config.toml
n_layer = 9
d_model = 192
n_experts = 128
experts_per_token = 6
d_expert = 64
d_shared_expert = 0
activation = "swiglu"
moe_layers = [1, 2, 3, 4, 5, 6, 7, 8]
router_score = "softmax"
normalize_top_k = false
routed_scale = 1.0
balance_loss = 0.000431
balance_bias = true
init_std_router = 0.037
lr_router = 0.00196
vocab_size = 8192
norm = "rmsnorm"
norm_eps = 1e-05
tie_embeddings = false
optimizer = "muon_variant"
lr = 0.00182
beta1 = 0.95
batch_tokens = 32768
seq_len = 512
train_tokens = 305900000
steps = 9336
dataset = "wikipedia_en"
Below are experts of layer 4 (counted from 0) of a mixture-of-experts language model. Rows are named router (the router's row for the expert) and show model dimensions 128-191. Each number is 128 + 32 x the weight over its row's rms, rounded and kept within 0 to 255. Numbers have three digits each.
After each expert's rows: a language model's description of what the expert responds to. This comes from a sample of Wikipedia text that the model never trained on.

# expert 43
router:151161099124089123120166156172112124089121108100148120109115159097154147107143103153131134148114132097148119116080145088123134150100102088168078169121146108115084085130128140103158100114156156
It responds to: Infinitive to, modals

# expert 26
router:079133161189122119115150114080119181092181163169083152090196129141158143220085183180173126109133116103143129083109123151124128124162126120106194093167117115107156129104129092125120063099099139
It responds to: Table cell entries

# expert 19
router:093098088129110151137148175121153103133146102099129196171139124154077114119131138136065118154105173131143140153136147114154149097153102093170141091119117121102095174130193147179122092130091112
It responds to: Table cell separators

# expert 49
router:148147093134100145155126150095126161126068133125128081151118108121163130096111166142139076072097166144089111093109088112122092133131077188097123165185127149129080098101162123138147141179103187
It responds to: Determiners before nouns

# expert 31
router:118179099163124140121182141171153084117133130110139118157122152092103128052141134162153116112109129134108112129113114075059172129134124092180103140131176126084098089103117109113143120136134123
It responds to: Prepositions after nouns

# expert 8
router:076110103127131162110117131150118110145102141060097156148102140105130146134097151182073178103172198130142088137142140145091128150149126093224129141183129145132070174152150112129098077105117151
It responds to: Infobox date fields

# expert 11
router:131067122110101099169192094093126141123111129133155148192128104151129123073109091126118084122132086158092153073131114165173119173165166197192124163108111167191119142135146186092137179156089117
It responds to: Word-initial consonant pieces

# expert 50
router:097159142138090096115129180125116098126110153097091126100186116117159143137112158084142150170111138115179149073089146097141149071127121122049161078139121134112183098144132130107127099183135111
It responds to: Vowel-final name endings

# expert 12
router:160131082129095116154175129120134092163151165085120120147180080108098209169142118157130134150116144129151119117102136077114140058143184132057203135165143120056185105087149090099158114062139102
It responds to: Word ends in titles

# expert 13
router:096100120118134126138125119137123116076151121175130155182109111138116155143123147169115088100118172096189109186144117122133127145150139125163174094183100116170066157167165115146109098102072110
It responds to: Table row starts

# expert 61
router:174144179100104147089089113147131115114100091130089133089051104066178124151089123120056131139180163174157101178118068177092173173089082050131159076114182089097142123136122143123071092072148157
It responds to: Infobox field labels

# expert 44
router:146115158175165136108144148119160132129170100110153155113101127095126184159090101134088169112142172137103124186175163176142161136178124111181113127142120091118106129128124145116143092075160127
It responds to: Infobox field markers

# expert 16
router:156151101148144172104186151182099172084134076102122113139146124103132107071138129107134155129107145145126086162116141063106109133133175070158086154122189112100089104104125128085131147131111152
It responds to: Conjunctions and prepositions

# expert 20
router:068126157135153109117140164136168133093167125121153172213164085084164161111126092093091145107079093129142132083115155136118161121124121126199049086097099162144089134154178081192145054091153126
It responds to: Table row line breaks

# expert 38
router:153155099144120170082176148137106140126111118123125142139090127126088117097111143135160191154116195161077107094104100065163099138092096082153150167118164098140098104130149139087173171088103101
It responds to: Prepositions, mainly of

# expert 34
router:125163141177087192144142136149119056127083198173165096094087117079124173160108153125126096109088121151122161139097166157099120146133176130117122126162176123115178077090123166083085119102131090
It responds to: Place-name first words

# expert 53
router:074091151163124119099119120155064115179111129097104186190115107143103123130109148161108163145145176089126127176078111139179124093172083057205168140078142107084064125137134067145125131166098094
It responds to: Infobox fields and coordinates

# expert 51
router:138178148120126115092122148140123133130110142106133083132136108104155160132135164195150042124016174114113169142120126115151127124125090071069107160195133158154136119156183155063114146130133127
It responds to: Nationality adjectives, taxonomy labels

# expert 29
router:182129143134134102163122135146072132132069135176121122167105118111093081107090121183150097151104110091115136144141113098161110130151155183164092173116140112196096144118124195142136197143097097
It responds to: L-cluster word starts

# expert 18
router:135128114127091075160149096106165164163133100093102134166097092168129102162127165128075146113082117105131132131084177157132133130103141130131087107064193138171076123122109112157113194089063100
It responds to: Letter m and units

# expert 41
router:114137147121126149102150115104142083123135153148100178092095120114136169114104172083136165118128109180145088110086085126117119142085123171086138067129175086091140123105117094096100153110125094
It responds to: Noun suffixes and endings

# expert 63
router:164219164187154141138171146179178102134090082137079069072069089104132086148160154130098164105142131154170096114104108089113081158158132104105108125112146096106148131062114131123175149100091073
It responds to: Past participles and verbs

# expert 42
router:181144097092158099135110115107126122113116155106113188045111146129156139151117162091122134155135150102154125115096113099145115123105123159061177104171148093144097141089132089098091097087193121
It responds to: Sentence subjects

# expert 27
router:126131131174044104177107118116148130158080161127124118131144123148138126161104096174164102129066145134155128104115123134107054133122171108061114161064106152126159117134137164181160139161154132
It responds to: Romance place-name pieces

# expert 21
router:168068086113112080166107099123176162178144127161084152167144100166103105141106068126191095092075126096154152103186117149116130154128153121230128153126112178175101149152170152144110137098097129
It responds to: Word-initial P, C, St

# expert 55
router:114111163139113191139098109146125171107117122092132149156109156088093135143156104137110174140173098093154068193068119153136126134152086126149159105182134106090122149147109100106177136166066115
It responds to: Digits in numbers

# expert 36
router:096062096150076123122149136173158112107130085094099176124113107156102116095141145124070123142165197135171159140149127132181125125126080075203150111123141117111115184114184122164112123153072160
It responds to: Table cell pipes